Experts of a small language model: 64 dReLU neurons an expert, 429M tokens.
Below are experts of layer 7 (counted from 0) of a mixture-of-experts language model. Rows are named router (the router's row for the expert), gate (a neuron's input weights, with its number), up (a neuron's input weights, with its number) and show model dimensions 0-255. Each number is 50 + 15 x the weight over its row's rms, rounded and kept within 0 to 99.
Before each expert's rows: a language model's description of what the expert responds to. This comes from a sample of Wikipedia text that the model never trained on.

# expert 63
What it handles: Inner syllables of foreign words. Middle syllables of place names and foreign words, such as Mus-ko-gee, Ph-ara-onen, West-min-ster, Wał-br-zych; also 20 in years.
router:77 21 71 87 76 38 47 50 53 47 33 40 39 55 45 38 63 64 46 49 58 54 55 72 41 17 54 44 59 62 40 35 46 63 50 54 25 59 43 47 53 43 50 57 60 54 54 68 50 64 48 56 61 48 56 43 82 18 36 73 68 52 45 57 68 19 83 36 46 61 31 63 40 66 44 64 58 50 33 78 60 73 39 61 61 58 50 46 65 58 63 33 62 58 39 54 43 61 27 56 61 79 82 36 74 55 52 44 82 46 25 56 53 49 45 78 60 43 42 52 41 52 63 26 50 53 42 83 64 43 42 43 37 63 41 44 32 39 72 69 17 19 49 49 51 46 42 27 30 76 40 50 45 11 59 20 37 44 54 42 58 43 46 49 67 61 51 48 52 35 69 57 50 40 53 60 28 55 43 76 60 31 53 46 33 70 41 48 49 36 70 46 33 59 60 55 34 18 61 32 51 65 57 26 67 44 35 76 67 50 38 59 18 47 58 30 63 35 41 51 73 52 42 61 69 44 39 45 42 47 63 80 70 41 47 22 88 47 67 38 20 29 37 55 54 67 46 25 43 67 61 35 45 64 69 41
gate1:63 60 63 60 44 58 22 35 46 74 43 57 32 55 48 37 52 38 61 34 66 77 22 43 43 45 49 36 43 54 74 51 81 42 52 39 59 40 40 38 65 53 59 42 63 22 38 60 13 52 49 42 45 62 32 52 42 52 54 52 53 50 49 39 59 43 33 41 53 75 42 64 70 35 48 50 58 52 41 44 43 61 61 77 75 59 47 54 65 26 45 58 60 74 55 35 70 46 44 63 49 56 58 77 58 25 35 19 38 72 44 64 53 36 55 48 52 61 51 45 28 49 27 24 48 31 41 30 58 50 56 57 77 61 26 66 28 56 43 50 57 51 39 25 43 44 59 24 41 66 66 67 53 45 54 53 27 72 43 50 43 46 80 34 27 55 68 42 41 58 63 56 25 38 55 56 55 68 57 67 59 56 58 79 38 57 74 35 40 60 77 41 21 39 34 76 53 30 35 68 20 28 36 47 46 42 93 62 65 58 48 70 74 69 26 38 29 49 56 51 49 70 29 29 74 32 33 50 76 52 33 55 32 43 40 41 72 32 46 69 44 59 43 43 63 88 53 71 64 38 67 32 31 50 13 26
up1:62 47 74 53 50 64 23 44 36 77 44 51 27 52 46 40 45 47 60 44 67 90 25 25 35 50 52 57 36 65 63 51 77 44 45 50 70 28 40 47 71 67 64 44 66 26 42 49 23 59 50 64 66 56 50 53 39 55 58 58 64 49 59 45 68 35 47 27 54 62 40 58 83 37 48 53 57 53 49 43 57 58 62 61 84 70 38 63 56 30 50 65 63 67 61 30 64 48 40 71 53 56 47 63 47 34 31 32 43 75 44 50 54 39 51 52 51 58 50 54 47 46 28 29 55 31 39 33 65 50 40 65 67 57 31 60 23 61 56 39 34 68 52 22 37 37 64 27 55 73 62 59 50 52 65 42 19 63 35 49 49 36 74 44 33 61 64 37 48 53 63 56 24 49 49 56 58 72 51 64 57 57 58 77 35 57 72 41 26 54 61 44 15 45 46 66 47 22 45 60 14 27 38 46 50 45 93 62 72 59 51 66 65 71 28 46 45 68 67 52 43 42 35 28 66 39 29 54 71 43 30 46 24 40 38 38 88 33 47 68 42 62 31 47 48 87 44 65 59 36 65 31 22 61 20 24
gate2:73 45 67 92 61 92 57 46 77 20 70 39 63 68 58 52 81 57 30 46 56 42 57 46 31 67 44 50 65 47 58 50 50 55 70 62 39 51 35 50 68 58 37 55 56 20 47 63 38 50 47 59 53 46 35 54 55 41 45 51 61 44 55 47 85 64 52 32 44 42 37 48 36 29 45 37 51 44 30 77 59 61 55 57 61 17 45 25 37 56 39 66 70 58 47 42 37 19 61 65 49 50 61 77 63 65 34 56 57 60 37 72 35 66 45 56 57 56 69 54 54 41 65 12 07 49 54 76 48 20 29 45 29 38 70 32 28 33 51 71 50 28 39 62 54 39 58 52 46 51 45 44 31 65 39 29 43 22 31 38 61 33 68 59 67 56 31 50 43 51 48 65 24 67 39 73 75 51 47 61 48 49 60 53 61 42 46 44 13 28 58 61 27 56 59 45 46 50 55 42 62 62 46 05 37 52 38 62 52 52 45 53 51 47 37 29 51 49 29 50 39 71 72 56 67 27 21 48 52 52 71 55 47 63 59 24 88 45 57 39 32 81 54 43 39 65 83 41 46 60 38 59 60 54 35 42
up2:61 65 70 87 64 85 45 33 48 20 56 26 66 54 63 55 87 68 44 42 54 46 61 44 35 66 36 47 50 54 72 62 39 43 60 67 46 52 50 31 71 69 32 54 58 34 43 60 44 55 51 49 71 51 45 42 56 48 51 49 49 59 63 60 82 75 57 35 58 49 44 58 38 38 45 35 56 47 39 65 52 52 62 61 47 25 42 24 28 73 40 63 53 63 53 48 39 41 69 64 44 55 52 56 54 51 23 71 64 50 38 65 36 66 47 57 51 56 61 65 50 39 71 09 04 34 45 80 47 14 30 53 28 48 56 43 35 55 50 64 23 41 47 69 63 38 56 45 53 41 45 45 38 65 48 55 55 24 37 43 59 46 54 47 65 49 33 59 35 53 63 62 30 70 27 73 78 50 32 59 58 59 72 59 66 50 39 48 05 32 69 60 07 60 52 37 56 42 48 53 59 57 34 08 33 67 58 58 63 69 32 49 44 47 29 21 61 53 52 46 39 59 53 66 54 35 31 60 51 48 74 61 40 57 59 33 75 46 48 28 20 70 43 48 46 67 84 37 34 56 20 57 64 57 41 29
gate3:50 67 50 43 50 43 65 51 42 47 42 54 34 68 51 57 33 42 55 84 52 55 32 06 47 63 26 67 58 62 36 58 27 35 64 39 54 46 47 24 47 42 70 59 59 61 69 43 69 84 48 82 44 34 50 74 38 28 38 68 30 26 77 41 51 49 68 44 64 38 41 51 50 44 52 56 54 59 49 61 61 61 86 34 29 62 44 49 40 61 61 46 52 71 53 34 45 41 42 28 45 53 53 62 58 59 38 59 60 57 33 48 63 14 18 91 60 59 63 38 64 52 58 64 58 40 50 62 57 38 43 44 42 59 43 72 47 68 44 69 21 56 66 41 38 38 46 74 28 48 42 48 61 47 40 24 40 50 54 34 75 52 42 44 44 30 42 01 76 51 44 78 67 27 45 70 47 54 40 39 44 82 50 61 32 30 58 36 45 35 50 50 32 45 71 55 75 25 52 35 30 68 42 49 56 37 54 27 47 78 49 28 25 55 73 39 48 72 57 31 52 50 55 59 52 66 48 57 41 51 58 83 33 25 45 57 66 71 45 38 57 52 24 43 26 59 76 15 37 71 65 46 45 49 62 47
up3:67 80 59 43 58 29 66 55 38 61 43 58 24 65 53 52 37 52 49 73 59 52 44 00 57 64 33 69 52 61 23 59 38 38 58 51 44 43 48 21 53 52 75 41 61 71 60 39 77 84 43 76 48 35 36 80 62 36 35 58 38 28 65 43 46 57 48 50 54 31 34 43 37 52 45 44 45 60 41 71 57 53 82 30 27 77 41 75 44 50 52 53 50 70 50 33 52 51 47 16 51 42 55 58 64 47 25 40 68 47 27 50 51 20 17 88 62 75 65 40 57 42 49 63 56 47 49 53 49 31 47 52 35 53 39 68 48 71 52 67 45 63 56 37 33 44 51 79 37 48 53 51 53 44 40 24 40 47 46 37 65 62 32 63 36 32 52 23 72 53 47 75 81 36 42 45 50 50 45 47 33 68 54 41 39 24 47 33 40 27 55 37 40 62 59 47 61 20 46 41 32 69 45 46 69 42 63 27 39 66 63 39 26 58 75 62 60 76 52 38 63 43 60 81 60 61 65 62 51 61 61 86 52 23 44 58 60 67 59 49 56 59 22 53 28 58 64 34 21 63 51 51 34 66 58 28
gate4:64 53 39 25 50 64 45 45 60 51 64 28 57 50 41 53 77 56 51 50 42 42 37 48 30 44 00 54 65 51 35 39 27 66 49 42 49 37 43 43 24 29 22 38 35 30 46 42 53 67 50 50 50 43 61 42 38 27 64 72 41 60 78 51 43 85 42 40 45 21 64 65 40 46 54 53 47 54 56 64 41 63 39 49 65 62 85 75 49 65 33 70 54 44 65 51 46 42 42 55 43 60 59 35 67 66 61 45 52 32 34 44 39 40 59 72 47 60 63 60 41 56 48 56 39 38 26 80 31 44 63 67 40 84 59 50 61 36 34 41 65 50 37 66 65 64 47 29 51 38 41 50 41 54 71 62 69 23 62 44 63 38 28 79 38 59 43 69 50 21 69 82 42 37 37 58 31 64 61 61 34 52 51 57 73 54 62 45 48 28 28 58 62 83 45 81 41 25 50 58 67 36 45 57 54 70 29 42 44 57 53 63 49 42 57 49 59 47 76 32 54 51 43 60 93 25 70 30 57 68 69 55 18 65 48 36 27 50 60 50 40 73 37 75 45 72 79 65 28 48 31 43 53 44 64 68
up4:70 52 51 17 50 54 34 67 67 50 46 40 47 55 31 48 97 68 43 49 58 42 48 40 44 47 22 44 72 44 39 29 38 69 52 44 48 50 38 40 26 09 44 28 44 21 55 41 47 75 46 74 45 51 47 41 35 39 74 77 51 59 68 50 40 61 44 47 50 21 70 53 39 45 42 52 49 36 45 66 51 54 52 42 71 72 73 66 48 52 37 48 57 38 71 54 58 45 32 58 41 62 47 47 64 61 65 45 34 42 41 39 27 35 48 71 46 62 56 53 33 58 51 49 44 38 16 81 50 48 45 61 47 77 55 54 65 37 50 43 46 45 38 56 49 65 49 20 56 36 31 41 41 65 67 59 57 31 65 47 57 29 38 66 22 61 50 65 52 25 58 85 49 22 52 46 49 67 49 66 43 64 35 54 78 59 70 36 50 12 20 49 74 76 36 86 57 36 55 69 68 32 45 64 49 74 38 43 49 66 62 45 54 52 52 41 75 55 65 38 54 47 54 44 97 32 49 33 70 61 84 60 26 60 48 47 30 41 53 63 36 68 29 64 48 84 78 67 40 37 53 32 60 52 51 69
gate5:55 47 58 36 72 65 60 56 45 34 32 49 47 50 31 52 56 61 56 42 73 66 55 47 29 52 59 78 98 46 43 59 44 46 39 56 49 46 63 41 46 45 24 57 37 44 55 68 58 29 51 40 30 82 61 77 41 31 57 37 77 56 28 48 73 21 48 67 66 54 58 52 47 20 47 59 66 67 55 48 36 51 35 62 52 11 20 63 65 46 44 35 58 56 46 43 33 77 61 58 53 27 64 28 67 45 37 72 25 48 38 35 48 15 43 65 31 63 42 45 38 36 30 68 43 50 24 66 67 66 54 38 47 38 40 59 76 57 72 76 52 38 22 37 59 34 39 59 73 27 16 48 21 55 59 53 37 55 52 53 65 60 26 30 48 46 66 39 76 63 47 63 48 61 34 63 55 34 51 53 58 62 58 58 46 50 51 57 42 32 38 48 36 62 58 63 15 31 38 52 27 55 51 52 50 50 10 25 63 68 53 57 69 61 53 37 45 53 06 35 49 61 29 56 41 47 66 39 61 53 36 66 59 28 42 60 72 56 30 36 56 18 71 63 59 60 59 60 45 72 42 44 60 77 62 63
up5:64 56 71 47 81 57 59 63 45 47 23 68 38 37 50 42 39 44 44 51 85 70 50 64 34 66 55 64 99 41 41 53 40 58 34 45 42 44 53 44 58 30 25 63 32 53 60 67 68 37 48 47 41 88 55 58 47 47 55 29 70 56 15 41 68 28 51 56 72 52 57 61 41 21 48 51 80 50 41 60 42 36 33 59 51 22 20 58 77 55 32 47 54 37 47 41 40 55 42 64 52 45 69 26 67 38 29 61 15 39 38 37 47 25 55 47 18 57 56 40 43 37 38 68 46 58 24 63 42 65 65 44 39 21 43 65 64 59 67 70 44 41 23 44 54 46 45 32 75 43 11 38 17 53 62 53 26 43 45 53 68 64 42 23 43 54 70 44 74 57 48 61 62 53 48 55 53 28 60 58 55 61 57 45 49 50 51 52 53 51 45 56 41 50 54 75 14 49 52 50 37 53 36 61 54 63 02 34 58 77 41 68 55 53 67 30 52 39 11 51 33 45 27 64 41 51 65 52 62 54 46 66 50 29 64 58 57 37 39 49 45 20 77 62 66 53 61 47 44 60 52 50 59 82 57 60
gate6:62 37 58 52 46 43 46 49 51 44 62 61 44 49 53 52 53 80 38 38 32 56 76 70 48 29 53 76 50 49 31 40 32 50 56 60 19 59 55 25 65 40 47 68 43 68 40 65 32 07 12 43 68 45 36 46 62 29 69 62 51 26 61 16 45 27 38 28 32 79 27 59 27 76 31 52 38 44 35 38 76 64 25 67 63 61 52 31 60 48 61 66 25 46 44 50 61 50 60 57 48 59 68 55 99 37 66 37 60 58 27 43 79 47 44 63 47 61 42 59 51 60 48 44 41 42 53 25 51 41 23 43 60 72 77 51 75 50 49 56 51 39 53 56 77 66 60 04 47 55 46 60 25 61 31 41 59 65 42 50 68 60 38 49 51 41 45 54 27 20 55 33 55 46 38 53 54 44 47 82 68 61 55 35 69 77 60 55 38 69 29 51 61 45 60 52 56 63 49 53 70 48 62 16 60 66 58 53 39 66 40 47 35 53 76 45 45 37 49 38 50 62 60 50 46 42 43 63 52 39 39 68 86 19 30 47 40 68 62 43 27 61 44 60 48 60 47 60 35 78 51 28 65 48 51 61
up6:50 31 47 52 31 46 45 38 36 51 63 65 49 44 45 34 62 83 23 40 36 45 80 60 25 24 41 48 39 44 43 27 40 63 37 51 28 60 63 12 70 21 58 64 59 67 34 66 47 24 10 49 72 38 30 57 44 52 54 75 40 41 34 32 48 39 47 39 17 75 38 47 24 85 52 50 58 49 35 35 72 54 34 60 68 64 44 53 76 48 58 64 42 46 45 61 65 37 57 50 50 53 71 60 99 28 63 36 68 60 24 42 70 35 48 70 27 56 58 65 55 61 61 41 40 42 45 37 49 46 33 35 58 57 61 65 63 38 52 34 30 43 65 57 78 61 55 13 72 64 50 71 31 51 51 42 25 62 57 65 56 54 39 54 46 53 43 56 42 23 49 38 55 41 46 69 44 57 67 73 78 70 62 46 72 52 62 30 40 58 53 49 55 39 62 58 61 48 72 53 72 42 52 31 78 62 55 47 49 64 36 54 29 52 53 40 56 43 59 29 50 49 62 54 63 62 21 55 54 33 46 59 69 32 45 62 49 56 82 46 21 55 51 46 74 87 40 52 40 69 40 20 62 46 37 46
gate7:56 64 61 46 49 43 44 38 39 53 57 22 47 37 49 57 48 48 14 69 38 41 43 43 35 49 79 48 39 44 31 58 53 83 47 53 59 21 64 53 54 55 88 28 44 31 70 52 47 67 80 49 42 57 41 53 63 67 46 54 64 61 57 24 89 47 54 51 53 23 42 30 71 70 66 46 66 36 64 61 43 28 31 49 42 62 61 30 43 64 26 37 33 63 24 32 22 54 31 42 72 55 52 51 56 66 25 54 63 63 37 30 57 40 29 24 54 46 89 26 31 53 42 54 55 55 50 93 33 22 72 71 42 41 35 64 54 30 50 54 40 39 55 54 03 42 44 31 33 64 56 52 46 54 55 49 64 81 42 19 61 57 55 45 42 62 45 65 61 41 48 81 46 55 53 48 32 65 39 50 46 35 51 27 56 49 59 47 52 74 72 52 77 30 42 54 55 62 53 34 54 60 49 59 63 84 58 57 49 66 42 41 56 55 37 51 59 37 48 34 81 30 84 44 62 33 48 74 44 61 60 36 65 82 59 59 33 44 31 51 53 49 34 39 63 47 40 27 23 50 53 45 46 60 56 71
up7:60 71 50 35 49 47 46 55 29 43 57 32 38 28 47 67 49 44 12 50 31 30 50 54 38 53 86 34 41 42 36 48 56 85 43 72 51 29 62 53 35 44 86 26 52 33 77 49 39 74 76 38 40 62 42 51 69 53 30 56 72 48 60 43 89 49 63 34 59 23 52 30 71 73 67 32 47 41 60 51 42 28 42 47 39 65 52 35 52 45 42 28 40 46 12 38 26 59 48 57 72 59 59 55 62 66 11 48 53 58 35 24 62 50 42 34 47 33 86 26 20 47 45 67 45 57 50 84 46 33 71 58 28 48 38 71 58 48 50 46 39 22 53 47 10 49 44 30 42 66 50 44 51 61 44 66 60 72 45 31 59 48 50 52 36 65 43 71 52 57 50 76 53 39 63 59 37 64 45 44 56 43 48 30 52 51 53 54 47 71 68 54 84 12 44 63 56 44 65 40 67 48 49 50 54 87 61 60 51 49 50 43 50 56 35 49 53 43 48 30 86 26 78 40 59 47 45 66 45 64 61 30 51 78 50 49 27 29 35 45 65 42 38 57 59 47 55 45 34 52 59 48 42 53 53 79
gate8:50 66 50 72 40 47 28 63 56 44 73 53 49 50 57 49 53 58 34 56 67 53 32 26 35 60 45 58 55 33 70 70 46 39 67 31 52 47 34 53 79 72 53 61 37 49 71 37 55 67 39 39 48 79 34 42 56 45 34 60 90 49 46 52 73 57 66 16 36 31 64 50 22 50 36 61 34 43 57 60 80 55 38 82 31 44 62 57 85 36 47 65 32 44 74 58 43 13 47 33 37 51 61 43 54 20 24 42 48 32 28 35 28 74 50 66 47 38 57 55 75 60 57 48 48 40 59 57 54 78 25 36 65 34 64 76 42 47 82 59 35 65 55 63 31 27 14 61 42 60 42 51 38 47 76 44 60 42 44 65 33 54 58 73 42 53 27 44 65 36 61 24 63 45 47 30 60 32 40 55 74 51 45 61 51 44 70 36 44 31 54 61 52 62 50 66 32 27 58 27 52 48 44 32 36 46 56 61 64 73 52 66 56 29 62 66 80 45 35 59 44 45 31 52 16 28 54 66 45 41 41 55 63 42 68 37 49 69 46 08 38 53 52 69 38 42 28 30 70 54 59 58 38 54 30 55
up8:59 53 44 83 63 53 15 54 51 52 85 48 57 49 46 39 54 47 49 43 63 47 36 52 41 57 48 59 55 64 61 57 52 38 78 39 45 40 33 24 80 53 58 62 31 52 81 28 51 71 47 37 44 83 35 42 79 60 37 50 87 43 43 48 80 72 45 27 22 26 55 56 40 44 54 64 29 54 48 59 62 57 43 74 45 42 40 65 74 42 40 68 21 43 58 54 56 19 35 43 40 47 74 42 45 38 37 32 55 23 16 47 29 81 51 45 34 36 46 58 80 50 64 45 52 58 54 74 56 62 17 34 68 44 62 59 41 45 78 73 34 48 35 43 13 46 15 42 52 49 38 75 52 45 87 56 51 45 34 66 38 60 69 58 46 46 37 47 51 53 57 31 66 55 60 32 70 31 45 37 71 60 46 59 57 40 58 42 44 22 68 44 41 55 41 57 36 35 45 33 53 44 52 40 39 59 55 63 73 79 59 59 49 29 39 60 74 40 34 70 64 42 32 49 31 18 24 48 54 48 61 56 72 44 51 40 54 63 49 20 59 45 74 74 46 40 27 28 43 69 55 48 41 47 41 51
gate9:56 33 45 53 68 57 54 60 45 54 43 76 39 34 45 38 37 60 76 62 65 42 24 50 62 43 52 53 58 54 44 33 67 49 49 34 58 67 57 51 44 29 35 73 63 22 44 20 78 56 52 36 69 45 72 40 53 24 50 55 68 39 44 42 62 25 36 39 54 43 32 70 50 65 77 70 34 57 49 59 64 56 54 40 75 63 42 95 37 36 42 47 54 61 65 84 32 45 77 71 62 61 32 65 60 69 77 66 75 55 41 46 58 35 48 53 43 52 41 31 43 57 50 49 53 48 25 71 48 39 67 58 52 65 73 49 75 54 51 74 43 73 61 39 66 28 53 68 58 52 58 42 61 38 71 23 64 54 31 69 46 54 19 29 44 54 53 43 56 51 40 72 42 67 37 61 44 46 55 46 65 55 47 48 51 52 35 52 43 36 28 43 11 59 42 59 53 20 81 32 35 50 59 32 35 90 37 31 62 61 47 27 37 54 30 48 50 60 47 54 54 47 62 52 26 49 13 50 53 31 42 51 57 15 42 60 46 75 58 71 59 31 29 77 49 74 55 32 27 26 25 66 40 32 72 47
up9:50 62 53 52 80 67 48 61 53 49 46 71 29 30 58 32 29 58 65 35 64 37 33 49 60 51 41 54 70 56 40 31 60 59 57 47 69 63 23 47 49 27 38 67 61 41 36 29 79 50 50 28 69 49 52 53 41 29 46 65 58 49 50 42 77 25 40 46 40 38 39 69 33 64 67 56 55 50 46 64 36 51 52 50 73 54 55 84 33 31 53 46 70 51 64 77 24 38 96 90 47 40 21 55 49 67 62 51 79 43 35 47 61 49 63 61 41 47 57 30 53 71 63 55 52 43 19 52 43 29 66 65 62 57 87 53 63 57 48 64 32 73 49 40 50 40 69 74 54 64 46 31 56 38 69 24 55 42 10 78 66 58 30 46 53 48 41 44 50 39 49 75 60 67 26 52 31 38 48 59 40 71 50 38 54 36 34 54 39 51 46 36 08 68 35 56 52 16 71 31 28 63 60 49 41 68 40 28 50 64 45 41 46 43 40 43 59 52 41 50 47 59 66 63 29 59 30 44 48 50 53 59 54 19 47 55 42 73 59 57 63 31 20 75 66 76 53 41 30 26 28 56 42 36 71 47
gate10:77 67 49 63 53 41 52 41 52 28 57 52 16 29 55 51 49 30 58 55 56 64 30 41 49 62 59 58 32 43 49 67 61 48 51 79 39 32 76 74 33 48 42 57 49 47 51 43 69 64 28 46 59 50 50 64 39 40 40 48 88 43 49 46 80 84 31 58 49 39 68 66 36 54 58 61 65 32 51 59 57 42 46 64 54 54 43 64 59 44 58 61 50 25 50 62 51 45 67 60 52 46 30 38 88 38 72 69 73 66 42 28 29 31 54 68 64 49 51 29 71 47 40 21 39 58 51 46 36 61 51 65 47 42 53 41 54 42 58 37 42 66 65 44 27 37 35 54 49 62 62 49 32 46 34 20 47 61 33 40 87 41 61 55 28 44 15 48 73 71 38 50 47 49 59 50 45 53 43 18 37 47 51 48 84 65 66 74 54 62 92 28 34 21 48 54 56 57 52 27 39 66 37 28 60 63 38 42 36 46 42 56 76 48 54 52 77 49 41 48 73 35 37 30 66 45 54 48 77 64 51 45 61 77 25 41 48 60 83 52 31 24 35 67 44 33 66 68 17 36 39 59 27 76 70 39
up10:75 62 48 80 56 31 47 48 64 47 65 47 25 40 55 37 43 25 54 61 59 75 33 26 54 67 56 58 38 48 52 58 58 45 55 80 52 30 79 52 51 61 53 44 50 51 34 38 74 73 44 34 50 62 49 72 53 44 31 47 70 47 42 37 78 92 19 65 48 24 58 71 39 50 51 70 63 23 41 58 58 49 44 64 59 47 38 50 47 42 55 52 55 24 50 58 45 41 66 63 43 46 25 45 70 39 62 83 69 66 57 22 30 27 54 64 69 47 57 33 56 30 43 33 62 62 36 40 35 49 56 61 45 41 38 22 55 50 65 38 53 50 71 32 24 53 33 61 40 75 74 61 48 40 42 04 45 70 35 42 76 71 55 40 48 54 13 40 58 80 48 59 52 50 49 52 52 56 34 24 36 48 48 51 73 56 69 65 61 63 85 39 36 43 43 43 44 45 60 23 45 57 37 32 64 65 32 43 41 43 48 46 88 53 41 54 72 41 38 35 63 42 37 36 77 44 28 66 66 65 50 39 67 70 36 28 46 61 73 57 41 40 42 48 63 41 68 68 24 52 48 50 14 67 58 32
gate11:71 47 29 28 65 30 28 16 65 37 43 43 30 50 26 17 54 51 60 61 51 43 78 47 39 35 49 46 61 33 83 46 75 48 57 52 49 37 54 53 24 65 51 70 65 74 43 18 50 51 54 72 32 63 60 45 53 17 55 49 51 46 06 57 92 25 36 35 92 55 70 62 46 48 53 46 42 57 46 70 53 49 49 26 43 30 25 41 61 57 52 44 58 56 35 57 18 71 27 45 65 26 74 34 65 41 49 53 12 35 36 48 54 57 54 74 21 61 44 49 45 48 52 33 54 51 35 47 26 65 16 63 35 58 43 45 40 21 51 68 33 42 48 43 48 65 64 60 23 50 59 14 57 38 54 34 68 25 43 52 72 45 58 30 63 52 44 63 69 43 58 43 67 62 30 43 52 45 59 57 70 70 41 43 33 62 58 42 41 37 52 56 60 44 55 46 39 29 65 59 57 77 75 52 67 62 48 42 82 49 41 56 57 43 68 78 77 65 56 68 47 50 57 66 55 67 60 59 60 61 47 47 54 45 67 40 51 58 41 57 62 57 61 59 48 61 44 73 40 65 24 34 60 48 46 68
up11:71 43 31 25 62 38 31 29 66 28 49 51 33 53 22 07 50 57 51 63 51 46 80 56 50 28 44 49 56 43 80 61 83 49 59 61 54 41 63 58 31 52 58 76 65 72 50 17 62 58 63 63 23 61 43 43 47 23 54 45 54 41 14 56 90 22 35 29 79 65 57 56 47 39 44 51 39 50 43 69 51 49 56 41 47 38 25 42 51 61 33 53 58 38 29 48 12 73 32 47 72 26 71 43 75 42 55 34 09 34 26 29 58 62 70 56 27 45 38 47 46 43 59 36 61 37 38 52 39 56 20 63 27 49 50 38 43 16 46 72 38 39 55 58 48 68 73 59 33 48 57 23 44 44 59 36 52 20 33 55 77 48 48 23 66 51 46 65 70 41 67 42 61 60 36 54 43 37 71 59 77 65 39 47 24 49 72 41 45 38 46 43 63 43 49 63 37 22 51 60 53 66 75 53 55 51 55 56 73 58 43 51 60 54 54 69 80 68 46 72 53 53 72 60 53 67 51 51 52 65 48 53 52 41 68 42 55 49 60 51 64 54 61 48 59 61 46 75 37 59 27 43 57 31 50 57
gate12:48 68 56 53 07 34 36 55 40 52 61 47 49 58 51 34 57 56 37 29 50 64 55 67 34 49 37 46 24 25 67 76 67 89 57 64 61 72 50 52 44 61 57 55 38 39 54 49 59 47 73 42 29 25 46 39 64 40 39 49 53 61 25 33 38 26 42 32 36 64 37 71 53 49 47 34 65 57 48 59 78 57 33 64 09 44 56 38 60 68 86 28 47 78 56 55 39 46 32 29 38 48 32 48 53 60 54 33 33 44 31 59 32 50 70 45 54 53 61 55 53 38 66 56 57 45 50 74 26 63 35 57 58 49 76 45 44 30 71 54 25 35 16 71 37 58 55 57 55 57 50 32 64 23 37 50 46 29 66 42 55 75 43 09 58 38 25 54 66 62 87 33 58 81 35 55 69 57 61 67 45 47 78 73 44 65 61 58 51 42 33 36 56 47 47 24 19 48 73 60 54 56 36 57 72 76 49 67 32 60 53 69 60 54 38 64 24 73 56 40 47 45 63 63 42 26 67 49 42 56 54 75 62 41 41 35 60 44 48 30 45 36 42 78 61 75 63 56 54 32 51 28 36 42 56 46
up12:50 54 46 54 20 46 34 59 29 54 46 42 50 57 46 29 66 54 44 26 41 69 56 62 28 44 22 41 23 39 68 66 64 80 73 63 53 57 43 61 63 64 55 50 47 45 60 45 63 50 74 36 33 13 34 29 55 39 35 57 51 51 16 46 49 28 41 34 44 53 37 67 65 46 47 47 61 51 52 56 67 53 29 68 23 41 46 40 58 81 71 28 46 83 62 54 28 41 32 32 53 49 37 41 61 70 63 28 45 37 35 50 36 41 70 61 45 58 58 52 58 39 67 51 46 41 42 74 25 67 38 51 59 56 75 49 52 33 74 67 30 33 22 70 37 57 78 63 53 54 63 34 62 24 44 53 58 32 55 40 43 66 45 28 35 40 38 53 63 64 95 38 50 85 41 63 65 65 57 61 39 51 84 61 54 65 57 74 46 44 38 33 43 43 48 43 09 47 60 61 52 51 34 64 64 72 55 79 27 54 48 75 67 54 25 57 27 66 59 42 49 50 57 65 42 22 59 43 39 66 43 71 62 36 33 43 71 53 32 38 47 27 45 66 59 84 60 55 61 22 36 33 32 47 59 45
gate13:30 30 19 76 21 59 25 33 63 38 55 29 68 57 12 57 71 63 46 53 51 52 49 81 34 44 57 45 24 79 20 53 52 30 43 51 52 37 36 53 84 26 55 63 45 39 39 31 35 43 66 58 33 53 57 36 59 50 55 44 55 51 66 51 64 54 44 59 48 38 46 46 43 27 52 44 70 31 61 42 59 27 54 84 57 63 59 54 64 70 54 46 62 65 60 51 62 59 65 35 56 55 59 48 63 27 22 34 63 32 58 63 38 77 67 38 83 31 58 42 40 49 45 32 55 54 50 47 53 35 30 55 33 36 72 54 43 52 55 53 31 56 52 78 45 51 63 34 25 47 58 58 28 19 65 47 17 47 50 78 45 40 56 25 61 46 48 13 50 69 47 27 66 38 41 57 45 51 49 75 62 52 66 50 73 52 39 62 53 45 63 23 49 60 63 60 62 39 37 52 72 21 48 53 42 69 67 56 67 44 52 51 70 26 54 56 51 50 27 28 40 64 79 68 50 30 69 53 50 21 64 73 75 49 63 55 54 22 64 50 66 70 62 22 63 76 62 60 54 57 63 74 62 28 36 64
up13:33 39 30 73 30 65 44 46 69 49 48 40 82 57 23 56 70 66 49 44 43 45 48 97 44 52 40 50 28 70 11 57 61 30 24 57 57 27 41 39 78 37 56 59 54 34 26 38 35 49 70 61 48 50 48 38 44 29 47 63 61 49 72 55 63 48 41 50 56 32 42 55 47 21 49 51 49 47 48 45 58 27 44 80 53 72 58 53 54 48 54 47 68 79 58 47 67 48 69 19 58 46 50 53 41 47 37 53 51 33 62 56 34 61 70 35 75 29 66 30 54 53 61 39 55 62 55 49 68 25 39 56 28 41 75 47 39 50 51 50 36 52 44 61 50 46 54 45 35 48 51 50 23 29 58 30 23 54 48 73 43 59 39 30 57 33 36 32 51 65 54 14 65 38 44 64 55 62 50 70 67 39 66 54 80 50 38 58 51 32 53 19 48 57 61 48 48 28 39 31 49 33 68 39 55 59 67 57 62 51 41 52 69 38 65 61 52 48 24 35 44 53 65 69 48 13 60 37 57 17 62 77 75 53 51 68 65 23 68 35 63 56 56 16 51 66 70 75 61 53 46 85 79 16 37 64